From a checkpoint of a small mixture-of-experts model trained on Wikipedia.
Size: 8 layers, vocabulary 2048, 35.5M parameters.
Experts: 32 experts in each of 8 layers, 2 picks a token, a shared expert of 128 neurons.
Below are experts of layer 5 (counted from 0) of a mixture-of-experts language model. Rows are named router (the router's row for the expert), gate (a neuron's input weights, with its number), up (a neuron's input weights, with its number) and show model dimensions 64-127. Each number is 128 + 32 x the weight over its row's rms, rounded and kept within 0 to 255. Numbers have three digits each.
Before each expert's rows: a language model's description of what the expert responds to. This comes from a sample of Wikipedia text that the model never trained on.

# expert 9
Colons after infobox field labels (Nickname:, Born:, Genres:), capital first letters of surnames, and bytes of Thai or Korean script.
router:130191122158093104220147179126119089109176102151119177099191143145199139129156084090146162119125103139085041153111091094114091132140110127169125165136150158102135142146119207169108128149080164
gate0:191087135137069156137103136100152107155144137085172118137138094154135137119171103121133117149155136111196127145163098126135096075088162149130146167106085106131138114125087117111131138079097085
up0:144149169113139170078136104115121147122128136085119118103123140122149051155096088166173076105161128177100122113093193079180199122131049164174135160140183161114150124100125155107082179089164138
gate1:187156150162083135106134097184123127087095125128180075116095108076161111102114147102062147098075134116106163133093122102180190124159125118134155134148114170156106138137179120100150174107025118
up1:121121127195150198120085115157159072114110124112168092122129132089123135125115103081147112101059152066072179112118114115142161119136117079110140101117113158087112164160111134117159103145092129
gate2:125082129138104094173118148196188157159118162152175137169131083196148155172072160128137089097153114120192175110145144170125113066132122114136134141121139115078132131109085140108195098149125031
up2:052145097107137052165203116061145097134105111112110140084090160130138157180131173142061166131156058103130086149140109134124127149162147110124120108152095132134127073089160073138161177076102151
gate3:128160104103091073140105122156107122127152159173096070140119176119128132134123154098106076106166076146181082156157139111120088130078093086117093123148150151123138081124086148163227180132167119
up3:095147104139162085160141097141150153164182178178117114159122151122077158149043108176109171090148094143115099137096125126147129046103117098127082034112115157113127159146092083145173204148139103
gate4:140110148074123192138095144166118152180120102109156121141123085145105162095103125108118074081096102164168138140139149131132115164133126151062100131180136146086140059124133169189120096164070119
up4:139161126215145150165153169186101069136045132162150107154117149136129134162107097190128073136164081100145091153098093136163151136124120176123113111171156117091101172098116135126122074110050120
gate5:091108147119124109160144185107165224096088109178121126115160145110098156128155110123151105110152163118177174150119157135134115109111064145106147109160127087123114130108088176188174139147145120
up5:124145181093155149101162111124143161113114101146112131105115127056131097093149132156087098124099137122137115129125126215152166097156108054126157128179169107144151197079091114110118174113163204
gate6:135158143139125177152023039075124168129113075143107137103146089141154152139149109120183096137147128152118116157147114128123094138123079157164150125145120149143180134169122088145150114165143145
up6:124128117111158106148159117121144092107162109123151163134120137097217105112081142158136160156149104101136123150114118129107150087167129154109097140081123093074113051185150068138105141193090161
gate7:067132144177115134164086062139167058117116118177112088086107090100104112122163125173153089125164135139115127130181125102166132158117111122106148141157102141122117221071088036086153096166126154
up7:195121136174177155099089140002136118055117068111118140105122160149158098130128157147196113141116084149166133158069096126110127157139131110137118110121110123157151135078095122109119115091130155
gate8:112093161132100167145078151148214100153100073111113069144136095133133148121099105120146093027124122124160125130122116163117105094157183138125163129139121138121079094181078091102129165126130103
up8:136145167129130105199135111056127170088146095125164187136148156121152145119150097107149159148111092179093122202127144086095147130122148100116158121123151157079145108184169094131116155105174135
gate9:162143129143109138141076111058123144125086085161174124080137147143085131152141173193093162157189079193148138171141117116118109168162091146102092105141105172155140120097153113135143091119157128
up9:100123079137118115120181157168122150117104086167105071188119164147114149143107119160103074124151107159110180101105151136102123126149067101118167083139171111145101085171140137080129150098120085
gate10:129124121161129063121113165190153058113103153151175142177123159148114123145177095071173145134180157095138131107122142101160126140092063169122147157073150151139130088062141153157124101137140175
up10:145149140106122133226161122098131158108168144123111144176155150136132097089177128131089123114076127163116132148119080092123157145159145126171117114160139145133089145123142100167096082157120138
gate11:117161199109176147153136137104128114068177105107107155094118128120083168138188132091146096089124079142147105108145139133149175074147092170151150193174123113137169145129099094176115143117084141
up11:123160151145098113133087128158154143110084132094124136130111085159231108149164160125165159123106139114129114155154138151122084115128127184163130114137128049128196084143131107082022183094129095
gate12:068108138090166131059125074090138104129103164125120134109103087091110097143131138100101184159134097133129162195154157113148124089139089140086109137098064107157129136073167141137110175130110155
up12:103131175080108109206157052170138116162166108135155087143151087120080166135165136135088156130121093132156151192183153167161186029180067125152068106083108160088114085137158156119158088133152123
gate13:172189169119125083101139122173162109092152074151147151164133112138143139049142111131123161117170179190143128154159123105128105157162086121135133102150192152174082128105098065132140156159098128
up13:142167134158121132078089083120106096143091142082114115146112175136104086079107115129117156164133123155123128127100157104137130104113099125095099138122049109141098161093135097118168141154137179
gate14:145159112139152080123211089174134146134204142156077132121073135105133075136133120179193096122122125109097181174122175113152152118130132096114097091143146120164129166149041108152144107130128116
up14:079170137153188096140100175107088154101211095148118107091085164107079154181197186149145140099119112109116099151126145159082112104092111108109154067137117127180083149141111184185130079174134073
gate15:047189129162108075097115159127078097161112102066080116112099148082132169066095126101164073128159138129186155174130176117169121139174125185072218092158140113149094098044155084118140114123061158
up15:118128173125065124105167086132129151111128176142053107083144139120108140055076124127085140155117126158138174182111048114144200146142219169157132117189119155123081175054140125101090084129123173

# expert 25
Capitalized first letters starting names and words, often after a pipe, comma or parenthesis, such as "L" in LaserDisc, "P" in Pts, "D" in Danny.
router:148204144126170108135159184161092107111111125123114032069147102131139132172150166154154138108156143122160110092124171104196064097096157139115099117157095105161138104107111137111101170112103099
gate0:071130157124086129169075124198151097158069130103163139144155136151157137121165096046168082131131134089139126157098147076137125117102137143155155130094104113079171110145137147129076107146115146
up0:059137117172127153153127131157120114187108121134120152174133163125150141156153095059146069044110152171096103145081109053148174154104116146156163152124150132102138162163124188189146125110141139
gate1:110142117133107130136148080099149166125113125168110123106144112107062145109103121121182164112131119061116174084109109160156173127094139151075116114181143117154172118182107128047128139166115129
up1:138157160082171130126132118081116168144119121100099128093134105187134144147140127117061134113125067181180112106109152088126119114115083130106126205040133133084216123154174174156127113073086095
gate2:127151077119104174104174165149117144148136134121058087112115178157133115112152191097155118101157148122128141100159178152112138152114054168148150139081082126138050089060065110078121122157074143
up2:106118094190130146143138118171121111119087155129151058141147112094157121135160125117139151174121157118166082094114114200144099140117089093159116202060096149129161078150124109084103140129112095
gate3:186136215119126130124119155075121097102126088138187154106116163164123123081170179099142136126106126119145099174120162103124134134179176101127134074065126106106138099112142113125100078140116185
up3:109136166167112151134115136159087107127125137104135134137184181188132100123124113102129126124027131085123127139083110118112123131148117127132127193055090140144119152131057093133143165118169175
gate4:112136154144173170155158080195194126144098155135145115154098108171177128124074129159091168112152128165084182156106097130138102139182133146147139107160091177119116200097096120123126126195137152
up4:060104196138112143169172122072093118133141127137140131121122099159107127081170108091123132106105079140119065120188100149104142092158078110167142088152098145109056102159123171169127167141167120
gate5:069077152115051143147137122118189144136124114132123070157140083105134187164116087083056096169112138114125114155119127131159138090110087148103114089147073163179125154146107107141155112077106085
up5:133108130187101168122111107094112160169137140122136137101122141189055099093137129109167168093089152095100190136128133123131156073066145100162127121078155113131151152129131147134124114175207100
gate6:178162148139147154085116055135074131160155145096123106092108148117096167106101109156146170146153085209067124135163147144131106109087116153175118043108115157168130167156082090122166137134174120
up6:085062092121136084139170147126127087157129125093102141133087050156066153179112093124093119165150127161141237117180064133111156062110136127148159120077097110142115099186149136177114141057138099
gate7:166134134125140140132107107049143080143133199076082189097094140091097142058160099086174122132093109137144132152196150084110159129105162113119123124159133150125162148159116153139123088138145169
up7:151181025130106131166166124241126118135113185117107138141152109153128135102121144131129192158125168081183098096104131147119126108140098127128123103130100149141056134086078093086157145109084091
gate8:133040162164167121132129122058108065091142151089106126115015155155128137148121129122081152084094101103114128174165134128114087083158096097145172078099186050119047112118078096079129109139156135
up8:053126137176122166116110137142140122142174043087156097123116107076125117149120150142137146113077138115144158185135149102127059118122131143160191063093169156136219096174147009161169135086130085
gate9:093125124123161187162125129128128146146170171123140131178133193180109175100200146151131170109119121096154094087114139071120119186119094224069133134179122140118122144101121147094118129126130187
up9:191183098175167145087137075213114168153113134189190122147129101093125113138078112130129185125113132108166175134146104193133158147118145141135117110118145223137085160128181084104135086167087145
gate10:103086148134110120175136144156181136094095112121104112165167081088137174136133085145134119132127098156184115130123144121137180168105070096146110075104109136086032177105085142104126149130120131
up10:129091131112074143106144157151147151146076148068144107160137071106243146145080144108148107131174112148155172117111159159121158129154132149131131120118139149145076110088065130081173125094049125
gate11:152156148156081179127139140201140144124144135169055124082090123116123146130163082105123092168164122115150135114083118151122129158094122135100172144161086142186116122050115161101176129081102097
up11:125172096120085100140069085166165077161178112105151136112153159209160152146117160089136143126136175057062107163111098129125120117118090149149160163080116064160164165083150176116133080145188130
gate12:175105129143144134098136121156136144063150087172110116151164135116146149136148146114176142131124184111104143131129201120138202125133111121061126166177078184211087102138067138142173132070092152
up12:106120124164127085114082107174135202113102127148091132105128183075092071104156123174121158106136174120078171126065170144180113143118119147149145088157157163108156111158103133126147170229106148
gate13:102137134099146154179192053136130126152149150143083155142122125040079131130117113140068137138127080152131127105183127099125139123114123078108107164138118179118113121171087123176129177105129124
up13:152133121255156091145087149156086123115112104143139154124096123144089089118189124134104146131106179133094112083143171102147130148148115129154107125172072120191101140095169112140127049165114105
gate14:115101109181171121087157150132126063153124140099101153195110118119118160065100086139157137128120129052138094115107136079127179142133163128100131099177123145095145098107064123100158150098141126
up14:127159170161061150115105147099163127172160134086182172115097128168116146169105130143102092083136155075135137138097116094170104128163118115106131173015155155103209182128142125162147147098094121
gate15:112177121131130123118121168118113029131156093112125155154085104120088133141147207157113116102108173155168149161147148136122111155106133176149107113097144134136110163081132090106134194161112131
up15:111117140108102219149160137149119087146127148109179077165099119094131094126036151145150144125132154137182128091173094119129118127101158101140113164159169116219150144110058096074140101094158129

# expert 10
Word-final pieces completing verbs and adjectives, such as -ate in calculate, -ed, -ing, -ized, -ful, often before "to" or "the".
router:102181176083083141180131068092135148099106084103091121102109163078135125133151120108118059088119187139124211167133155090118156134140094156107092129131079112159092114150100142075174171136117139
gate0:153141116121096159151063131121090153102105167136149130116100139084113151137131101215112132119187143136130115153128112130174139180105088106060165093125107171120132104053116156127135125115088160
up0:170120102118153154163083124112182095140114156079116168125093131154130135113194137134109148130144178139112125152053146131114184139129161172111160132176156069074124098078114119092117077115097171
gate1:086083118080110141162175103123165144158123135064113120104114107137107106179097129122052132082078177125169135098116136091146134090149125120107164133137170143102125084112130107154157169165113077
up1:193124021158162165084118114114161082100142114127128179116080136089135198183113106103119130117116087150113176103160147118096179160122170125118135122147149107209109120194113115060120147078098096
gate2:156084062160111151095148184171153081186138124120084145126121111162098123135109083100081127149143100114085102158138129147142138091080112043177116135130145118125154155095147127122186165147162102
up2:083072118152096090228123169100102126153135127150129155159148132177135184085117080117134099111166104147127126101158137090103175158171100086110117073097120182145151188133096158102179155160096116
gate3:097119095086126140098142118139103128173087135105146118113125156097141162090149123141148109081160139198102079100151150110101120104147091149167074117096103128113136154174117118125156128133094081
up3:135172060112080136116128156147133115161109114135104118126107168127078171148166181108102079034119106092126078162107094176117173118156109090152068131121127088149124156090099137106114138146046104
gate4:156147120150116176114145170134169124131076141045061120175073162168127179128099134121237167153132162109150129127146132084153152086116137162184088113162155171125085081132156104099147142168106167
up4:125094167120089105115075109135198147189158135134116201088207111197152067106097143096201144168174159071133113117087139203124095159158167148118129159144115123127136150108072149123149094126109053
gate5:137140146104066113155073116129130140155111089083104132134200162113138110174090103133075151102110143135168143113147125029109141142118146102080141101188125135112116135103137159093099141204125124
up5:143180070148103141056141132178155165130103132094122149105139179152114158164141160122186046153127154118152191182103105171123103033134090117157121157130134134123085128160127107110086099165093044
gate6:132155074095107144117165137132235150147087085138099099176100135089095135127156142204192168114081144148158118110119160065107129162088102146179132200094132142153044137140083132111143154068183146
up6:134121144127106128097100180159071132160173176085145112135181080118135075145121171109170149101187097192155170124149077093143105127157167071144133121081158100146173114122155111190123128106113114
gate7:121184120120135144119077138164075109125159100113113154092082181101112149113147161172120142132118123183141119092133183142112092114150154156096138155116141160139030106081169153127096175067142095
up7:134152075080141130134140089139123107125117142229147079077170087125128081102162134167175169090126084138123126122123158166153144151096113157162108078079104122174108131112090131133121118077145135
gate8:152110108105073105127161095148122127145140119095159145128105172091104131163118122191162147135163194087138127154123072107156181119236113120164203096166122131141108135121038142084143146200147162
up8:152162126142148106181148143089163143182076106118127050127087164173108197170101126145137092202137145127117151120151171084104072141172066102148177175104075141102141141116161124124125115093136056
gate9:111093143141148114128108142098089141142147133159125113141106131196124146092157130136135138089130128152108093144178124144140106161094132113167135123091113148135114128123158125135110113167150055
up9:066106105118158121135145138079129141095160142161151107154067072221052140054158113118122157091145106135137085148123139150133149160108128131165149136134135116112083126066150112118123092167169119
gate10:164186105094076178129081089150167145102127134093160089127082121117126057161047173128215121075095113133185154133053155166116115120153097194075151137100117181101112097145111179099143100136123172
up10:115136057125089091126114116156163156082088091150150113092086214149138105156114138093181142130093093182145161074145169095134118115111090094151127142067113116139133111142164115099120119200151143
gate11:120153128102088169161123149119165137111114122112180128067126106146127134165153111160154127170171133151141124183106150103114117114124199080109139109170145103128178169124092116187165183155113098
up11:130058162103116178140136103160127120121180094130139060084108128110114117179157136090115120135144151158098115140148170162122127120108151099132139150139115170154149169137081085136116156145104119
gate12:180149145089172103197183115120068115098119152173108128127135123081118150139132113158119099106147067137178119127176187156144142118146101203124098114122124130133136155148034112130161149126071157
up12:119102156132200165116162186140128133103238108116096146169151024137133161122143145113137158115112123094163116191134154158144122077131125151192122116113176190169119144129129120128182150056142131
gate13:156056129067115119059108118125091118092139134130129140107135158073154158141114138143126145137156090141106116131137168179119118067168134109111142092172114138163161138143132116142131109081145140
up13:108146120162110107133114124107158111165093160127159151135147078135154068137141136132121140148125143094120152111114138129161143196193152158133146140115134065166165120102120131106091161136084121
gate14:140108188142101136162016146122161153148119134139150157124098126142166115150115141126139155117122115128086125122130111120113078107096157140157125084113170211138176154122131117145142140163147155
up14:144101156132081142136131138124042130137120079171131128070115128144165102129128110129138141178124114081144155104108167096132141135179181115114103174136155122130152125112100128119082128141169168
gate15:151146187091131205107075168113159075118140135152145159121082154159140084179138124194160154076181130050062109144171153105108173113123115113167130086156096179126110134159134188096114134128114088
up15:137127118141123126176178165056057107158086138124093101101128134166162161054204134170096146154138127174093116122118156139109079136155153114152140131104163131111146148123183124124205129136191165

# expert 1
Short word pieces inside words, often before suffixes like -s or -ing, such as "ad" in Threads, "id" in livida, "ail" in Thailand.
router:107023142126105092101135068160103091075182103125151165113152125154135059064174065126120139113125120107109097163086121153089171105144100157112125144136133075118142102135117149113164089146151142
gate0:126086154145122213106117077140108148144091115181097161119136153172153137154119103165140109148081121154209115149083121123150090180099140085196092133203142110131146117103131125175180120138100127
up0:166108174083117162128177123121131173099082145084137154149047176141152131134123157153105112124188102091148110099225086131154071107171083121183038152084094145110109107096156119176110142099139112
gate1:184120095095123132140067082113171124187103071154115085094149101153109141157086132176132099162150071141078040149184148118140164120137216142154074169114191138145150102096081097158112079146077137
up1:081136122071135104132124136081178165156093146085159120116106110112097142158194156133131129089109160182144121089129105128085103135124156140113113126116185158114122159113186120136085107158147121
gate2:140107179076115126122128112129113099102156146146152132134126141137153138087125160160152169081118086141111103147123120108098153164137120090154124131145148153067130087090139141180121109099137104
up2:167154189109097093077118086056077140131110184116135142111176117073136122088109104142065086101116144155153074122093171146111176096099152148101123164116087112087172097132168074115151171108128182
gate3:137093087098159192168114084202157140125136115157154172115109103122134126191152124130192108135138178112113128145104114171097119098105120176133193121146171125119154140078070120140133067126171109
up3:108137156099100130173148136142208070161153105123149062149125134081087112156114172116165129201088144114158123109151114119176086114077089072116098092182107142114182118103128109155098108120118105
gate4:170084087097134118160135097098086069156100132144117151124201112111192126189186150167092144155139140081124142111145134109131178150161084151113131086108086098118185067114062128154121035117096125
up4:182096113163151110144068093055128061181130152081124133170180088140184133164127150114104162135089147110100162135081105116132105171119168173136151121161165191149142178132096122094100077093117141
gate5:096155144111132120200093122109100084145108128166120130126126087100081140139109191185098053123127126158123107123164144104160161093136133117137142113196114125152116159141138106116164160140102187
up5:140110148125102138134179142094094122084175158130151149163138153136157121097143136163134090112137142169143157195095105095086123155109150160152116123108103144161067159118140170171092114113139103
gate6:138188148110118156124096128085141131170127178124101174139159160170104168092080103111144130180127147148136137160124110068162134166166155163068133151096130160125070178064115163062109138094085179
up6:174101077131119160118128169135175151166130172104101060148082125128106056153140149215118113061125123145120138129121093194131142106141043114176124104093113160177157075134144121124091190075204199
gate7:143096100122083116174143113159115060133212137154131096050172114116077136150120104155116188162154206162178142128175100150165093085103094091144077110087137148129136085085095149087161134137139104
up7:116115084119105117172122127163124117118160135110128161078120130155128163100130116092147125162129122175111176105152080123137075129165120117132172132060113152135116104188135164104108094111114062
gate8:123152145122130112158134115122069139170087096156118133129131131162133072138116148132138150181100173124120182133153129129135104132122175140123155113117151182126129179125124148135167110136163072
up8:131113117103149118143131150138125128101108092137134120130138126162125125154151124091091143089133120132102139142095071127103121088096111101120113136125150100123112131130158132116130096134137160
gate9:194098101180108128151096108090137006095167101137087103147133145112149166128151112080103093153150121153101080157105126146168180093141080118105190104088148099128094171150130069116173153184099120
up9:062153101122082148135132085149128185178115136117147147155094150084074142120086106160170122074080179165121143078120156115104168159101151150093048138145172113094161110111139174105112100052149146
gate10:130085143162082160129077112131083055072168105100187103087067087159133060143113136053147070104153127147087142164129154188173170074141081184121125081144085106116162112108133122117127099137160107
up10:107151098138093159140086168075182130140111129124101086134168188122130151107101085082172096130159173117135138116111111171142125131092126114077143125153139113098107054144077153094149154152135149
gate11:155114177089110108121120126138120071143146127116071081052135142134158121109098085220138108126151155147084099179151178132104176100177103151151151118124112086160099152102115129147154152128122150
up11:143139105108146123121102101179185146163154152168099076094129099138113163173127116134161101163098088104138132113174151056127097164152112145133144116118099143146172122124194097129117071153186154
gate12:107045188128098121192087090100168118141140108153108138128108133141088115128151133140148135073155089110123118158152119077144150116162146140112133138151104128117143091153097087113059114098158096
up12:090142159176059102133092192141113186254123107086145073123068142139091150125080143105112083118088117080162091152105107157110151153158114132161123082166094142129099087185211110150148176099127103
gate13:120100132104164135111167114099106096090105138081116113134117127148119139115130142115116124180167097158174102132151152093154107140132095095097039137102104129118098171135094121151112162099190103
up13:186163114176124147150116170144172074127074172175100091067149144183127144108077066105090074118147158133163119119137129168145119147182130152115123096104105087112140166113095168076112156148153100
gate14:137103069058171124127143118158164132113145161136151152139107112139137111134129134074164072179181163121130102142064139139121105096110106128121083136162082103117110120182116147112171157146182109
up14:143112134139080137088132125083140082128154143128121118142151177149145139219155136131168087111166114170091143062110126107103137104101117137170120116073164099159096137115150133134126184123132114
gate15:146110164165112081120170116177151085132165134128159042126166082116140155164150135178145137093205086149143096119119093140124167149166071152108125085112144105121158132114126134103098119135165066
up15:159114172159118086162135103107135084111166076179162120132084131065141118120105071131140198105105171103163093143131090136118149189105144156066061102154179091119117081081131134098188107114094043

# expert 13
Nationality adjectives in people lists and bios, such as Dutch, Welsh, German, plus "a", "by", "is" in "X is a..." sentences.
router:157171077236060082096048173120107160144149115154190148102170157138163128166122126141179093164098050137131147118154125101141135106111098082126157073154144143135183188105145171074099130119140123
gate0:080160121122136099136131076166164134135090113112143135119146114143144124131194204128102173180116161116175123124159077111158132076147123204122147084196138132154161135107144152149103143153144091
up0:098143119158103126123172129085134113158158174180137115188112074160087124130136121113162155115113111108127144137119139123153149146152118137092128182155137128123092151185102138119118177202132156
gate1:092083228112112169176144095112185117129119138075119153171145118116134169135091119148141080148111163132099100170186100084115184074121171084143130119140041050106141145143134099116149126080132068
up1:154172146124120150101092122163108155101143176090208199048111156181114137144149106118169094107125168110134140111118155099114137098102125131129184156083113197127216177128113164158102139091123135
gate2:157151121144118148181065148143146107091136102122149153090145206131131120109108143031150147162153062131172104131133114106135171108117142191142138137113133140159119143086138139130063114179094105
up2:103148157120186146067145081157172125098084139194129143108114134150126169143084105169109137156061159142135183093126138101116058166100122052177115127121196139155121114164103098128129167207138096
gate3:086143150106147136100162142082150129205155095130114136134081122109115145113167145176127169156116118189190144138198125145113197148163169086116102064124173115164116143109108133072088116092187130
up3:149130164092116121168071119076113090092179117151131092099152093101135181126159105084151125105091174153167096139125139086100113093107198151068103159123143080150131098128156176223116129088148130
gate4:193116109163130174120101075086109049190094117083155080180159098172055170056180119091157136067097157130138129139101168086105116177106110141159147153100092146167165151096101098125141122109104128
up4:078100125139174126102192168155143092115150150075074142135139150142149172093096100166072088150109145134117093091107172141117138143146096088119146176140157128108080052099083186124156133086087122
gate5:072054155115048097115157119154164085168152136129126095134152107103097132076115161170095078094160149137145100109151093155149176122163060125100200118165116218153066167102150142095151121115117113
up5:127105148104144137117093121116129148133130134160146106117185090126104119115088164126159085206154126182148098122173127143127078106192123105102083094127081149126158167096125122113154103168115055
gate6:150081123097166148132127084146109094122189137100152149209160150098133168136193104103134111154174147130107133150134135117128069170065113092153085108066134153143093163045102111151112118093152179
up6:183145087151068173076080115084145152104153130087157169095146087102118069109113099121178114207144136083057156091151140126149075137145121129134151116129105114190116139051160107119107039122105128
gate7:094162084136094163169092133145111096118169146130160158108157089118107169114119203140122144151135137159165117122141156110105147118157095100137182135096103132139150131093117119162171146100137157
up7:135125160089125113090126152087126139180122153057104143102115155093112090159144163131128130099189124121123106090093108112157118114157169148142113060159127090108155091090148137131060171150127132
gate8:055140136131119167109114087059116142091144160122145140155114121110089157122142098198126118121123104148118135099141097066106162121112184161122133093139198077148140132159095096165164116136140103
up8:114109075066142145056157069170171107094073158163055104155111198088179125123104129189116135111113148154109072083140118172143207109160152097124022102120117144112152114132148049125155158130100137
gate9:135113166150079167171089134147185092153116108052087133128085151118145134084141145117137108136117112130155069123206129150167157114137120127099074088131114081080149096107120121083100107150132131
up9:141110147132122155128115117168157110171044157158110129091142097092172120134094162083131138125124093144098090149109122160149124111118093141115144193106134154091150113109146139177083131165104081
gate10:143111133184116112091185124178157086121110143135164101107111132097120171161113098148114194165158186114138154150075099099114154122088112130119128167171126118136170150149080083137151118166077189
up10:067135093090099070089100140180133075128146107130200123093138139119067180154143097123137169171131144096111117149082117095116139126112136183072120126127132114157187168120120149096131171137176101
gate11:115067102167121131131114144122144064170110112129215130103138119129151144161160163088175189181166189119128158125111112140131141115078075144123149065073042119152078124075059067115103098109085154
up11:118115127091099146132097170170145133175086104150139155054148120129138116149092122066143135103092129183071147140180139142126129143082139176176112114179130118110087123147157131126064185187106121
gate12:084072103126063138102111133129110144117140077176168148065140103145118185134107190166161135114082054067137173128129144161129068081127118102072124103155107089193125085143060131135124104162169180
up12:112163139115148101130109114165142139133130151196139108108143104136242137156125124143151106073157128105130100084154114096119105145100115114092107110158125154116124076180090132131115111087075180
gate13:120093099158094087131105147136145079108146117162143121150117055127172104124064111130122160087132130175156135112167130099113161062201174094147132100169091134113098132168169126112165153101127124
up13:132107153143135118088122124097159182106125157040154185154099156136102131112158133116192053125115142128115138095115129097150115108118169155146102153119088104145191115114140175118088203165079122
gate14:086037131146076148171160119167117115137091170168174119180169145168097176103120147110150134117136171135205118126125112187134074152162140156089123133176117152159139109061124154168132117148066127
up14:046098149148095179112125125146120147054156125150151159158205131137177147177068089083174112116151182138216149096134120127084106117101099131159121193086078116135089045072179170146110148082082103
gate15:174159133130145095149127129221090157144165092158163121113151133122136132118136103099173090035119157131116093106056223116124137129107060181076177167115186142100154149140130174167104117097112146
up15:115162199167201112146157062149156098144154109172144060127137133159149150129084103074142112139123183110165146112111146075149122140140196122158153143073093165099098119174100201138153116130126138

# expert 30
Vowel-consonant syllables inside non-English proper names, mostly South Asian, Japanese or Estonian, such as Kh-ul-na, Kov-al-am, Kaw-an-ishi, K-ol-alapudi.
router:149046125136125141176092080117174106178135139115123153124049122133147102137124115146151103111124113079076183175095075149120092138130138139101190125137175100141122125138117137155155120099110144
gate0:115161150117102108148147119143082124138142101142170173132082115113185143110111078132119109124129112123124172127120116178153175103181186147144083082109188090123093103066043173182120166131151091
up0:071129123101185128094165134044146153092098157136139142171201125117133138148081144101146123154109132147134128136181125169173088147153139097099146104138150123147159097108088130125129046146176165
gate1:126125151169090136118132112155119173185135141121123123190095121160174143145163110088092118102173134108138050088094139157111121155112158168145207182122138183162116071130120152158153141164139117
up1:205068136156115132146145129114186129129103081074177142112116155148122162112091112123157114107185142128149111140096119126131145140116086195158143110098166072108099095118136185127102139179087090
gate2:099129135147181136141163063147145145144146179199119130109138136070111135091113169106132141146090135115115156062187099158107146136102117174112108178075155118121101160096111112159146122082117130
up2:101147103135077113126103090070124090130126151137094180111118109122074104091165182158133152107144114172082168106174130097108117125208190153112159091101188119089075173139154134112073131046141134
gate3:139160136156133099111097140117103133118154078162155091124173135141183149145178119069135121134122073099134085111163155107139155141182133117143170161095141138165150182138106099216114105086115121
up3:200166158142172115154188137075115162134139070158109150162102192064159119131183124086116121131133167163167136141054122154086137134171053161118152107108103118147097184177116127097153115132146127
gate4:174136144153057116116108095178160179171112135109113127096178119117147170125140115103150136121184130126125140116111085093112089164184117078129151098109089088167066161110138150141125060154082144
up4:135114105119128116143121091149143144146080144193101071098134082188151145140114115158163134112109098144077129103175094143093124128143132088125104059128069140134094166109129156091128111184129129
gate5:162127133066126136106093126129148152137206139069087123087092149157110120173106093127182114138122095181155127180151102109130121076111105141131109153117121130127164118150091108139137175124129077
up5:083121194178143106068148153148071117131124135131144102119127087154157093144099112090114148192110106143094097097130103119128149178102109119098140089099187173160133119109090139107125146139166205
gate6:134159141103094128081092099099074133160154113171145128130143148113125137195128199119129126126114070144141155131176118133173215123132173112062102121133154134152060082099093085151094126140138134
up6:120138096080101115142134129154102154082154085099137121129167124089063168082144125177139169087175163142136114116112081136152174111128140146171154137124132149098193142164132080179086123161136101
gate7:137135144138072192157100111102200074126135105082120135099101125144123157073139089136081114108066180142190114133145168130181169147084125147121148155119079140114123119103129116101109130130138119
up7:140153097092075168128115101126123106097095173132106117099088115124117198088148117161162135190129153110095136122164121088206151145100162072142065131174054132129163063099153124063096140138072108
gate8:165106184117104112162102128112088112096153189143124130108096096133136198117108157150057132149135132157104174145148153094167103108153141118120090138125134104141094072128162096166166163128146101
up8:141130093112123119099159135085128170117049113097117135141101122166094094151132143142125093108123151188207106123134122165134136144134140095189121091114148117140148152092164109110159103082081168
gate9:183155114081121106178150173100108098166053211153100146165098175147130118118176099076111145122116153059176146225116198113155079140162134169122162153118089126091093122214103191163150102127076113
up9:106077117075109139137097208085135128128157179066099144136176107153111205147193041114137121140143124181121129177173188163151058148151109178220151112115157116144123153126165117136149077105157105
gate10:129145083145059148128126149098115150107080150148126081100204162109125208153091152116137124165171129112164083140102096134165135129044167183224104117207110162093143087121157168125168119130124132
up10:134103150124068178119118153073081148090083078203138088065129146116156059099157138085132125134111134109177173166116079090102117150167095069149161170120201105147142084158184142097078060184095100
gate11:138096167119099178130102078138149117186125130113091088147094111122125114090136160088091089097141153132113131170120193109147165180136104164116173087152148141102110049153089149086152136137153162
up11:064139138171161169184104092174112162104114102092147091130110133075170098032127165105087103123146158150126091068091116188134111112107141146119193082198089114112176122129163085096132112149124156
gate12:197052090107120121180126135129158204155057101146146110144126123138071092105165158141120134168129133120128137185145104111176113101131123157082188122126119115113149144150124164096145122178068124
up12:213084087093067145143149165073079126146099166128171179116076140139125086165169137098109162118114134080072108075147089155116147096153102212099113132094140105102133147172114191142128127096068113
gate13:111120170083111095139139168115143157153092089093125109121236116122102132070124107154152116078158135094168164160138190071147116108157065137092158129073198136132163188069098057151126141084099132
up13:148105139047134171148143102138047123138076130137139111148069057142135158208119140098127127181106170149141157143155154143170102159143089100120095146124095135132109068118088091170079043204190090
gate14:113158153124148143086119104109142100096179143107069129178114074162152080154141136069160070125191142126126146149111110164168117117127128165137123093146085114159065129124110128181138129120141172
up14:132117066147081174096122089158125110164105200206141119084116153117146082068162162129173126115117046182156113118184145135142113113150122115116126189189088088087163151128138144088158099101132129
gate15:152128188177187042178102162156142050219121162110124108179145079176114156117138163149081067158149115103106124118122153074174107121151135148115121061104206131141185127116096144111057110157147153
up15:086163091157127088101126125128079183156128192106149180171181155195090061116169078141180137118086153094099161116116151082144101161160084169126164127088150170137119172088096166209140138115091161